config = dict(
    n_layer=9,
    d_model=256,
    n_experts=16,
    experts_per_token=1,
    d_expert=320,
    d_shared_expert=0,
    activation='geglu',
    moe_layers=[1, 2, 3, 4, 5, 6, 7, 8],
    router_score='sigmoid',
    normalize_top_k=False,
    routed_scale=2.0,
    balance_loss=0.00124,
    balance_bias=True,
    router_noise=0.05,
    scale_expert_input=True,
    init_std_router=0.00643,
    lr_router=0.00109,
    vocab_size=32768,
    norm='rmsnorm',
    norm_eps=1e-06,
    tie_embeddings=False,
    optimizer='adamw',
    lr=0.00189,
    beta1=0.9,
    beta2=0.99,
    grad_clip=2.0,
    batch_tokens=65536,
    seq_len=1024,
    train_tokens=355800000,
    steps=5430,
    dataset='wikipedia_en',
)
Below are experts of layer 2 (counted from 0) of a mixture-of-experts language model. Rows are named router (the router's row for the expert), gate (a neuron's input weights, with its number), up (a neuron's input weights, with its number), down (a neuron's output weights, with its number) and show model dimensions 0-255. Each number is 500 + 50 x the weight over its row's rms, rounded and kept within 0 to 999. Numbers have three digits each.
After each expert's rows: a language model's description of what the expert responds to; "comes before" lists some tokens at least twice as common just after its tokens as in all text. This comes from a sample of Wikipedia text that the model never trained on. Tokens count by the router's weight.

# expert 4
router:555528497508511483512381417461484593396535527467510507478448462576585385507583528479414543483439516431491453564546476480550499491547508478573574443566501561429541562468458484482495478554481527538522488472536561454481467480508413510468497370595536483486392517477506565513537436445520485410515539477546483591558444557465456499545550460566550447535469335506510504480487381488522564553489555388531481417496476508477500583436433536570410552510468562494513513418488555439504542574554562508587543470543552476519477480446542510563408492490460470500481513506511538486448423459580554517328572524496446453464491459462506534473490530615540558574538532483468551459456482457488590561474528512453540467513563434445514525458525517492573527533494579460442570537509497572499476441528511
gate0:513448524457466445504415389508491533496459492526415466519567534510456515457473503546450393468454472430573490473428481479479527612606468551380473525528518511429494546482482457555494457513472419455455471490493479477486463508440552541469528509434520478588529464497556446527485615542443490587477407534505566518383450541461486508504475552508455553520491412506529439428453540457429523491483486478508549548489540480479467483506545498480619537488552537536533478634557491487457535609470559577365497554580456494489513506438414623508578528486535497455448531551518443524478514620460494470562569434601442523535565590444513512512618537540543517483482501521482544549571511511393523324497504512452529416503490459509548420476491514578548420559463501471476488519493516455532544485562477
up0:397533459436518487527516560514523527500554475547517546608447528531498440432471483415544446473419470501534501528521496584551506352497510573565489431528546522532535453516418581562476627574525553448517564505484484437540521446654538507515525502459493471542457591503572468589478537511495606456425423443458505524538520418499468590551511523533462478458454519480573457445584531417513512459552487443463498498517518509452550554497457519549578584495473647441495453435462505487503512415542448472518499561533497530601493594478532472489435559488512528448496521466567528610439459537634485474419489498454450427501472488431502556506499529484512541448562536486449553494483461537424551452620476444496551521483507506550472524499448511456487466515477563586427485427555544408459458428583494
down0:476506502421622519574514422523515550478530552491469441388569439472448538461456501482448459455536463525480418548494450591490452541553521459520489446432436555493481477486513523598514532496422505452417540449550549463556418519422473434574435477517528520460433530517485488396433584489463592553513455475417553518548524502558545492416504513521506419493470446489530498509383499586471486560469523592453515449519512463419503430491590551415419414506574521395456436558493433501525452497507523476517547458391472549492429489531514491467524477556505428531497632528607618461511565560489463438489522460542494541559507477473408423475511481485465492431542495491498554493518584446543477567460478466525420551610465457452437419577458463501512524493506462505451542511498585419506397529526544
gate1:522460519455506472416420493539500494504494475491479472445511565512443480443418511465517477543603588534437438495522464464483549495481449528506525384472518449416402493454524477457477456531500484442482513543423517419538480481422433514473419490496507515516538530560412511447448612475467397580515558514511514500539494504473537433472451509445541441547536460588485508482514478443502491575573499549489572418491543580583510585439527436530420512480580471564596512520526537490493565506438505546442392576519499415477460450496496522415595589544515439441495544628496500401549391567516425457485546548532595572493457477550436504394542525438541479551596478425456463539548580451505584479466487537528506528574543439486510483521508530545475424503561457479566435415422485508480492402539579
up1:466526524476567529503525444521532500552431542499471511470417481596515518559542513448549431414582519482456408536449534482491448461543503487560467476433541547482526514543513591529448381481455574541557474527466526443520498522440497610475402442585495506507462498474490464453506500458442571516501444559425549494465616526506483472467565461550486389512463518463367494474548428514504557537556434567521530461456425544484446484536554453552454336518525423455478495474483612581538495412566499427534512427506542515465494553428519515475487527550493393535536442451423559543502485487583547464512453520458483404485440625515498431503473501559532452550494424482563421446571478485500500519550520554560497467474508444464547507444399583492576491446526537493475555517568470636514488605465541
down1:468498480517493506465573425534488391433518363508548485555466450544457537537565530501478482496460541545451612512514520486513558636495543442455521557390487512469467450499392447455537543514520475506486470390552433549622401501549523446412461579452483597546541445454491417435495547520520504491485497503471523449543570437581552468489560504483517431572426479580551589464533540444443565450460516488442477556549455416539471561436475572503502472474423483524487484516608447522434495492468539522519496531431404485470430517504548565473583503547524552475510563489366428485556480536501540478539596476519513593490542450497526450456505514461504463420470549360506505503506512478516514438501528474346525544494494469574531428558457491528459552464446519518528485516517623464514533444537533
What it handles: Verbs after auxiliaries. Verbs and particles after "to", "was", "is", mainly bare infinitives and participles such as "be", "make", "become", "shown", "been", plus adverbs like "not", "ever".
comes before: "the ", "to ", "by ", "in ", "a ", "as "

# expert 0
router:561465515542433472520452491618423485515478587409467566508506522535550474567539516483396517523534551439475379491473529481535583489535379504524569480572461563467450499450426483485473614560490493558532501576488553505440572471536429535538523458509511477559508573510428513513489455545521372442467541444544448588563468582491534465481506604495571514502432409534489523483447411466497471628541502503517559453502446429567551524505455477516484506560423523457455584499485506505405584511478557495484446515438555558472504554495523549589451462516484449578500501452586522462459456445520516480410458485559489494550460528381480600413538502577562472475511498481453470458618526475419555530493520533481565458491552498443520493505569524554559507501555587473461603433433448559491529405482491
gate0:556546571546477600570310435396373435474478426531467413415496434507459536511440542454447455508486505482548499532482459446483549483433561507516504506469521458472473520423513489494456525480446501604486568565610503554535538491488472565506519608478497495342530493471536579410597507584515555560565534476570517479456445500428441493523500472530482510479566466554449566413370527352432601538553566525508499485541607423477446480563555517499505576530460490480551471549512510485434478543449478515505473512509466498443460509557452472428540516462530514484443551532436468486471438536479483488512546539567481494488474455493585510498501554535454464468439481514450510473489468458446513513447547515461543542526475484546528506507529511581449583358540577410530450553533567541492511518451500
up0:452513505467438431544448471469527666499457539461461526460479511342446461531472504482506477510508489511585584431442394567480482525476478568477497537554514453433447569477428508446579626484488486568521544566544490468529508509491500429511566543487531461448470610505510543491481491486530512559544526483535525485462428518399492466572455430492471518521532347486462420496461478483436484499562548547472534507627484481492486528576553546464496611531530536398427522553457539546497517498573498499486512476487573495480457430560448502377472527492494429491564475541460516434495447576501507478432561464445571464537423471454471546577530484470461437507468431489446498514468475468604411611551501436523456573467505470536471539479599586528624512479490463473559515502388447523558486532460576
down0:432395471461549469510495573508556468537591472543468504434561533545468387486571486488473466509501508446534479616490524571563523473443448438562549498534471491459472500449497525457550520524495530470516567473547518479419530571568438497519433512561478522480567477485506449601493428414467462442554492550485533482485490504533408336485507602487515632422535437527447452575513502537531479581467544474438431486495429467595505530492542492561549598444561582464573614534484485529520579434575481485600519482488569439507539515434506439609591501525502508462493511522588452487520613489503507546456578489502478513408398509527612425525602507539434560512458474497493511491528558515508511531560491603493437469495475463578527496484519466510501508438560551463478424583422504450455521452461500
gate1:499597476549535543438467522513467547561452514394513383440484482489485481534503455388484605562524558530455478519465446484425499491498426508489459467468464488458499566504592454579456462509488472498482492440504463491520493465467506573491475558530450544403457491478457509494459477425497521569535537494433475538561567514514502497466500446498423470432549513557507395522498482519510471498501614521419521418573393525462506521474496406433433507498508510506537484511460471457545482504563561547486454492477451510447481425469427519559469528499531446425461515586502441536454419511448464513417533594586426502421476511518559400466464506537533442516571522471473474391483478411360554547583527504452520395418558459432594504631553452479486448527596538511413365534497569595584494482507492
up1:503452504497489481535523479457415423538480485393537602512551532554450531568400469536492478574512586517541493450486510469521584487515442526529397460493509461458528604471491551373497592502478450463527520589518558515501485466515515548457496406557483498474581525430396528501547471455462458566554601536601469499478492563512473422539451589513537497429361508487515534441417490444543551563534481492514534486608504506510589522426581427486512574455593543487456452480408518498494496480406495491479411594418481525423526498547518530478534484540450501537529451483495509563524541533540576510470498431480598534473464526499535470511593495491461474455536479420585464526523469384458450483405527544484532497501465531609498499511531615388576549427543447453558518541443532567523487439457490
down1:484487554586464563491536493504510454498428546538510467387463491479455478521457474436406492553545462498530464452556489494590462444445439467516390484481497544446597519511464526514519575438537653487531444496518472448476519516503444483459367524572410519545564529470540473477455535596484529451518523494534494541552553447550496524637510499451586517504541488577533487505397523530595461398493501527532492539517514428534625540558566452605554472486495535467482613511548537491481558484488602477587548486466435511537495514506483568574500505554430524537515491508483474458410445456609459511458547501423577518554438548497467447448510526476449609531504470464485474456525452502462479505498442521516598468591496575606554558504522502564499446463550505567407522553494606438427586437479507
What it handles: Dates, ranges, headings. Tokens right after years or dates, mostly "to", en dashes, colons and digits in date ranges, plus "==" section-heading marks, e.g. "1910 to", "(1917 – 1981)", "Career ==".
comes before: ", ", "\n", "\n\n", "–", ")", ") "

# expert 8
router:470515491510494479511530421537489493546446511408474477528457516494486465541477410449401585398544489496469478556500486549580504508580483511512513461587465503395462501473524587420552505554515485581567445542461473444492495472460415512532529488584526470530434494580436469488562506469498422485415565464554461493459459554401501473514567507502565450542488497503442461489405436421559533552534489536635547459520400466547509609461492562524471482454455575544495537390487548539535570519507542572593428469460453555479565456471508554482518527580502457560500498493560568502492424400558521603387567488556488485408554486445489552471495458489456485589454503423430437497554575476408484485527481570422517504520533575491584487520547560588536439506548539500489604482466587535535471430445447
gate0:511487532509484441573453514454439533477485693468582491461511486448500473539509519474506478501481518607502428509532501472474580455341493399494441522449529517559528460501509457344601506472618458432495463531563478529515563532522560480538456459561535504419517549569504552464540468560494488493514535413541596541498544442455351556429568574551439499425552483530500522482515516436542480457474454591459594460549455443477449484508576487487618536477475520438445599477478514548497444473515463428498451617435553476504491549472486375539538494534491441517446469441517521587434513502529492455497455443511569482410493534517536479597488560522513522472502483530499550538443546524535548484579466511470543500423482503509456528555561510414484459493430429482524508506549537418527433457475423
up0:550527543477556537541452481466460556545482513438584466620534450535541431529498529519571428524484433443389463571528411524507496538521445428505550454586519569499451441515531534458502443456404486568582442507449436570463490431467474505471564500584462405453476538471547477522460525415496476528426459414513392522512586417494433516526535552527513477488533522449526508591461429421584451481409477475480515501513547566521472643560493574550556497538456492528486545541556491462518480420555429435474441517391522530445401497442551492472463408435542542483553490516384521534547552561478382449528453514521460556488473501515524565531524455456505423582503557484460381478481470418516527567550435523572476453478475486473421509430513475486455465494556505483497578428560506431426499498545535
down0:439387478552506426500541551519568512440534511480474498487477504486485493477481491489478481516632504461453481388495527450561457455531592512510472445504499467559570330441420502553469495502523491577450575534483650400415547535475403537433588499469493511483471518470446500471522540530486510562560511443540510473543419529470508562537483475479481473480409641456502502476454442403499573504473472563446528559417585524497430501491463420448506522518489414425581603577416589542521536450466507435394527521534551530489495456487450458445472490455557398514570533584457426557494431510477500533467498570534554419483548472503450531584488433524457555511443559492463540481477471588434416496489417498490543474490513417546479508538524478446580542520491491560476532499545417503441468517425507
gate1:478483482516469460487414406486425539492452543524483504447464500469448536456454520424443516461461492566538466492468525541394515566464581477477451534622562489482495541485575477512490520541567495500587475510442465572494506454454491489592516587455523474503505485537541491538508425533538448435447555472405448498477531398471546562454552450461519398564526465621490484513513484499469451550405499517473399496407435550508477645513515525509486487510465476472448536459530403581503491479489517490595517440578392579445562500519419503448495451454486527421546441418510463494465456504602538502567480550531521443584474492551570611534513471507476438543464493567443458501439452445520654485468452386507543508383472497508491546543567463613521494422484596507582514440490567524540521542491503
up1:499504468466469393523478405513430615508458508545508441511508524487396453555515443569491493431378541508574429594497529496517548565518553540537483436536515490439544504489489473540513458572496506488515457576460409522458552498460432482595597572507460469557493409520555509500531461432524502503426501534427459477526486443526544443491485513446526465617532460596543517512485474440485487581505543481526473484462486459503498583506445552590477424497462494492472578438491413551500521607452617457537433492528489551593535547558550541551482462459479564476479491508487427449448440510542506452514549546548509535629454535550580629422523496491489445433524447570514520536571456482407565600415522502443477521484567553492447528408437552563554500461582584548521554460463453426424528508479553
down1:460476505499519442508471538517443442548516513494545509523447495509520536534540365469524571559480486432461504536500485570539516512416546576499521495516643382468519504495560460489567529513480475456457476487508591467549422506463457483551512465432545547449537573480578455543535459481488486445518466574420546510433544489434468521521536542530557524459451630428447481535572544504501476507448526547491489548516538549518586472519491487468486444485533526592366537354558436517527506497571544465532475519438537485462555518569573514517515513471452486509514480557493490495479463602455493490521451620481522471491466512496494554593483473592544477606491434517427466574413443495466501499504478578483417583426468397448459463500421531655522609457528557468658541425527478558559521494418550
What it handles: Function words in prose. Articles, conjunctions and prepositions in running prose, such as "the", "and", "of", "by", especially "by" marking an agent ("music by obscure artists").
comes before: "the ", "a ", "his ", "other ", "their ", "first "

# expert 1
router:464488474545374514542440444493472486583482485476500604461498554515473512632480506485470576461506469551521502487532521554520502517495415442632547500536481556529529489492558602510450513552473532543504564536523471435476449435475453499567484452548550483528404553504448426427483560510534383442427567448533455529507550504475507461457524480482471471590503407534403436513428435518510463608516537524477515475484452544517553519452497519546467580539517460512427540407521547519498572549520482525487543603450429556501511428528487602522522511597618482559495638535523658528424450455555515537416520577581482485459505506454484570495523518561456498464510479544465506433487489460467566490519609528493514490485398496492633428552549492495511478455506512423487508424591567566515461484498436
gate0:595461541494496472432559470493566556526426475506444563542464548457460506481541562493421493507475461561484559522423550496427541495450533477512497561435447516520464490490548498531507585444520544442503492504522537569540479512518464434473529555580581492488558494412431476473483467516482475488464471571518543518541520567564505505423475520455453448513543521578577506481574584470538522438538425516507584424506463494479366463537507545524517569429448440480438497509529481573514424455534535505463527481533468443450388518548438496650585521460454489517516488476485583515436552490514465490474381425547460409477481403628525474535595520487535503417482581511447467499508486485531569519459516551521424505605519429628469427450500444475547528470633418420634572529540499542573507466471423
up0:530421432475505502482530455546583459624408519510398436570519500574495583541544489466477404531537519499565498482545498661520531576380476514532467437489495457461456455431543482541506582584575555565486477475448572495409414550532495509465396506441499458504584536597501527491554406402478459477509478494573553489533502524519423543362472466472545505497472508538450580544486446553529512491525539461567512461475525505343489517436564512508516485527573455419536506463501483511530443489478452510538534460580477525552521487507426553522602546459490479449511463426441520414573448524526537507480553461434474506489462549446528487550453540520464485541522482478544518479463522457446514437492543519419438456538608548503431458444398469443589498486440475426474541562556560432514501553566427
down0:496544556480479499511403576432483473499488466495437563499633539477544453505487510565583473545481508487430436549454515449570439499566447490476564514550386479470515523413539478472379536523579390535464518512509513574474547486512515502481485550482516437566517585513442469413562555519515498527446419437556492361539528463531581533610456517530533434520492548530510409557454455571413570518476538466559489491501438474511464523463588525497450489532510503548491528482469454450483523457479530576505529507457516590541449524503530436476506585604580495515473531606506491539494451550571593530477502540489532501528430484523507543543584494477440556379581417507493504437536536414510453497580501517464525500520516468594589400564561470564452553512435515446553465543547466476458599463563642
gate1:462513463454482546475561510507473483507552519489484531445581484449535606469500516416339506498465601501530449485468461551567487569483529531465622449519487436459546482462526505489501484514549503454496510462468528426592428495514440491483464505573558536462531558561494533503546458504488539461509580433491484546463515588520553438436539500506510570545434445472478519492503432484512465515449582461522457439483440495506536521521529549499418489418540528510515464490455407386488447554575492566505420461521559447536484507417566489527408469521511531484453537487478458535468423563600466463565590447547505425470523455434660581371563647537489522464525483512557440541517467597441485426533433523525399433526559532577548465508479463449541549505525501428428465466475437451473586538557619
up1:539476509441455462498486451451489540564472549494539471553566512506406503440505587467499484522495479509488498518551506455468474492447438456567457600500537563397481570495487491513578501516537505628482462475518444472591558488495535567498483523373401484488406448450542449482446442531552515548513488538479497434568543517504506491518505528504486500401408430524538408509411543574610560509461510498518448414531411489414456526391522521491505479505483453519494473487522427462540496505497528430547486438544394480421553428440480498502544427523427520541489446474477512534476598460397553525383501402441525570548463528560511479464520341431539499464566566582458574455656476489467517529437553455474475515521405537481523505550502508496413403528511498436505500603558497518420511471519462
down1:397543557497536521478585475526461485504432464578537429496527534508526475551415444527586473476534511443531478451541544475463600508526527469502454467552492538528549630548397502544424455526470506484545487498550407519512527553487529529605545428460491525508423501481559392464461521481408533484547484462545571518549513424388515443494503449502502472526518372514417522477439454481554575516523415540619427496455452485524574528462417464538490448443523521519480484506496541516490469528533555459566467485494475561429445489558428615526573479476515510545530393472599475498494471560534508508520430562504532460521491476375499415452479489482514448542576599486555400531440465386461462476502537555383506476535459442440418559438495413554532486467542568484490426551550392470494573494507533
What it handles: Head nouns after the. Nouns right after "the" or a determiner in running prose, such as time, area, majority, plus pipes between numbers in sports stat tables.
comes before: "of ", "0 ", "was ", "1 ", "2 ", "'"

# expert 7
router:508521505479496483516394381569462615506470585460518429516484458566502445548549424499394532417501464475461409496549499506558464561525439424563552555570451562460453461430500558475447507629478555500567497591517481494464463437476445566619481448585470503505410500577482464553520495503478451432431535478548476606511480454495467565488546564492506475541543477585425457482524398516517478571486588505500595475513477457554530574481436527570458551463495528471527557482519523458565594551525528550597498465451574516516550572441472529550497489563521427506537450534527590531501455460459521560399564527545435503441493538417516527487514552502504499622568524440400489504533504447449551492555583557496587473558579523467583502520533458536578422493528509478520512440485559546529462445469468
gate0:520499465482479552498422482396499451449503607499416535499504522499497506512528589464518570662509528481557446542516478512491454485466603477509554484438470589572543499538434476496570517489544510516477573539438531494489543483507546548514589501518625579407500472480474508492553557588538509491507467506542476507444408530551473471431543533555450593549506479464567582449487569592507502588520495448509520456457561574532431468517428449588510671530426475543486472453482468481510505428501423469417539473574492425511419377607577442545481560469577554546550510562521544472531495495530418478572557588496532458583516488488520524568545571460492563448465503504429450485431542496520578498439483546476436510533421506457490540521569534526458471530479527473476469511515427435531573474560612
up0:570585456569506615505596393541518485539511505460484510434564484520505570453547533584475564599467497576507568471473591511418490593522529556357542539485515478448547547439496491453593462537529543494468501493620522507422448559441520524471504533465521464576534442459458469420504532493493476486518447525435556494572512515601541551445485574495567419486498476458445569450465532500449510408418566536504637510488495455480488389472575538379560334521537533545476426537596507502491489536588516481536540466502480513504562422568494542553503561540521518547527566501511481514573467487427495435608551451494548535461587568467457535518489480525514482498479469460489439472444472501472473466429542520496551555542457451506511407441447447437559534504556451492469438517430489532446453478472477
down0:416455467521411514510535448488409488446476443499524377456534479542512513503597469454442536522481503470532525490527593530489597507474464448429443488489512437518477525505564480413512529545519499463583493470554457540478632471413578544543587495593528461495477483450511507515450490494446527475476519474538463490522516450524577486544513498532522441534498502542460470576498453430436576509494488511559441525540451474421517520497470474542589494487428449403500478501410453459513462530407414533554471505524481562541512571426515472403430511436544514416464542520445556499579525416487499492492527575506501533604578441529484515392494517495430422565536532541564541552500612570435506534570465487500519334472403561557578447532509486468645497477492487588548498428468622552402476506527493
gate1:514528528529459496523526593482522520591511563481494564464508424448443458481536522427472458530520482456491495478504411555519519458580511522570437456545586510490515496508580528529452640401441468453504417547529560544523504547510459441593478514441548404508550516473545588515476526484467387515497501494568454515582564520410501516471522522488561434526471487466473463370499496502540505558512419453438474452616475512487542540498568458496460624573428534459426570510471419458471553436476461448500448466443504539444475438521462475497495511528484446532477486472528542455425534533599436430486515550625508473605456454514440629476544541444423473474364486463569497529541456501488516585446483425532471485454463418509500493528576508456564561527520555534429509497407399554512602469496559
up1:472478479510577574453487416520488395472453457476464516467508509529555531503497514500522608576477520502569429496498546486450490436465509627461516521499487477521532549493456524509532481480675460541534483480556571477531441471502484603435447442548496554532501438458426498512585472523582530457460501491474439423443511588623483429561514467490410525453470510572519558524475583468570509507428633537517517496436518527527496458515500552492509440459531485501583416476408513516612451458555546544454507550516480508493493501425538588508535447462456565497500467508613469559609568487474494556610395527388518474431493486481567422459480494526497464515582459491461320493490507517505528433503492456478440470518526594401481506501475507458412470481427428509573546549519541436486473549530475
down1:421532503469496472549493450461559521558464492404523409516537464450508500493514521507443460551566501523469548497464632582495443459507446579492495463459547505528522507483524583452481509485526503438478546541513470608516553468492510537353503536541524538539454497549425434455459506586476522486508558547463509444429553552530508488496612482508484486474412583536515461468374586540541499554550484531482406545392396427469369493483455505538422409498467561494554475493434420537561510516432521494528449497515476471462505471545389516491491421515498481538574525518411528500475558525476536521492480478544518484588495554413546510526457577564569624562541491489495535476592555473410547559573579450459620455427528551487551465536623430485486545523478545564468541504447509484469471578400542
What it handles: Clause-ending punctuation. Commas, periods, semicolons and closing quotes or brackets ending a clause, mostly after a word ending (-s, -ed, -ing), plus as and for.
comes before: "The ", "and ", "the ", "He ", "he ", "In "

# expert 13
router:553513509524424483578439468463414545471499605448411493595442520532446427533493464455432536486520495519488436546562522523595547553564448470523467466625482548433471546450433546465533501517568444562571555589501513413478457528423455486507481458495549442489429577548484548506512461492511428511532492468525452495533479418498458598535606627456476460568487376490505542545434396509517469533550493519597553413608508454559444560514494535573564468519470538524419503401574470530419550512501478501586461466523484594476557551503506502523445494596420375582487517463585550466497401497543558530447537447529484413454475492420430561513494521468465556464532498464405466469532532524451553511480533501440452477536484521486519521480537564583484459501464481460529552477509485470454495396492474
gate0:538499489547392478574505567472507554500504519518450463513467465496558476506579531506530433498480488536502543414441585424527531527507482476518576590470480452529489467472579498493402450557532559482464567448539500484511636479470551504460476471441504469619456555548490500504481400563592431531603604447535433511555548569507496495447575538490452544522428475608531439476524422539422621581571469475543398480493468443508449520598483598515497539513510555517479393508465493489540539578484411482507508521463526417386482423504448471441521520518438507469465518465510529443460564489511511505569563498533507511487455484529577444503429494470377438558536620499470461536555451557508566475503469467474511439402514520594473578471529465498445545458490504540448417601439480549457578549562498
up0:520430503455531506527481434579488481528470404584444542489495606538454533462473440590581510484497602555542448488507498590474568391562494512497538450495535459515394320523392509513535536464472500497331470532488548406410496563504441547541469513449535581439488518453535509497550443440458557443467385483498489538465414490569551503508460483456498595491493468556463568479553405490446442482508534504502489589460531551396455528536431501576478406536563498453477538527487505561472557474578506569501502557534458502502509594486619525525521504557503517483582516507498460459450462480516484488439475500445563521586558562488429466561575483459575490452578467547554558475528471537483503507430501522584453521500495531576424493424530550487525515521536521465575496442430417467423545512486528
down0:474528514521646596474541545567445491491402549514548533498360470418532543476575476542434462436518463516473531516442502430500553462418533540487484436510459511557487484495449348532484549493417485447544452513513529501461561542468518516514459473586585465499552474542487525506543530478516440527425493448475473500476383532501480468544547444491483510496432467608517422525437427464505519479521428516507422547523541517466460558442461436528493518424474534424565519476513527364447473331502521526584518550540466544500511459450469539576500571476424448491569422490499439502591495499479462488495512518542432487483545517596520489427486460621509441490454631498501543548344472518437385599507485541561493531455448443473546526465443518513550524464483472511521497478556546461511507402488540
gate1:437458530491488478535514597568567455578417398495407513511463443427570528488574435524555446535542415472472536525487472560520440590528480519485538370495529461416437395457470458523435526528511474503525520530449476418470490478528493553573465511560471500450529505495574520403536495444445518536489515437473462534427507501502461528408491426469511467506514524489514452463532498441434488508436498551622590571479526525363501443522436409524567536466540442517454452491505518527540505474530466484514490439443503528525577484573508603455486524502508499543513548581483483476410499595472460529529527524492497425427478445494435474513527516445433523452459465574447534526561465513415455430460451475539506602414525490482463416454544435482624422491434438470566566477661509446506618583464491
up1:492569595494538587470496630363457516453500477556478598500514448384457432483567449570543521429493593547483511517451422420570432464535614514513408542508524431501438566434505534499538454586499552445550473479559443548512471474459510521473487536461478405459487529562557529551417508449460550533429516559587569512527485499408593400501506559454458486501557461562481485420459583510479402451529481495517541524567507463538532477481509526432459548461466535474460497428411525404501486538481414456469483548490565457492475385472462443524551553442495522509490567560444499541507477427562614511536410540523515516494535437560485446459450467484500482484471501449466456499462400537461520482459513503444398544481413478508517507510532538494554466490491517462513452452431432486507334531435501
down1:499507446439482503511523516492474482434431485485457400449399479462474546531532569486502420527521623524435528560453476391464478513488519484543450499494459599524451507413513525589470493423440485535532508461484480536480486546486476473463549447491478402438578483622426516519573489511612497529482393504452490514502467470531393484605491544513412550514447431492530577480475512496581542580549515540475455474540506479526474589417489516633483459499462514450610588483533437473465499476543510514533480570516528467547537477571540445547467400506506541515423455568485439527502435562482427523499452437483455479500423496539504462477451588521506535517510530514567473593551456567505476615465481525392446496489696465515490566516494548550409508424482470542517616514558437522425519478466510
What it handles: Phrase-final content words. Nouns, verbs and adverbs closing a phrase before a comma, period or preposition, such as later, million, shootout, him, program, was.
comes before: ", ", ". ", ".", "in ", "to ", "and "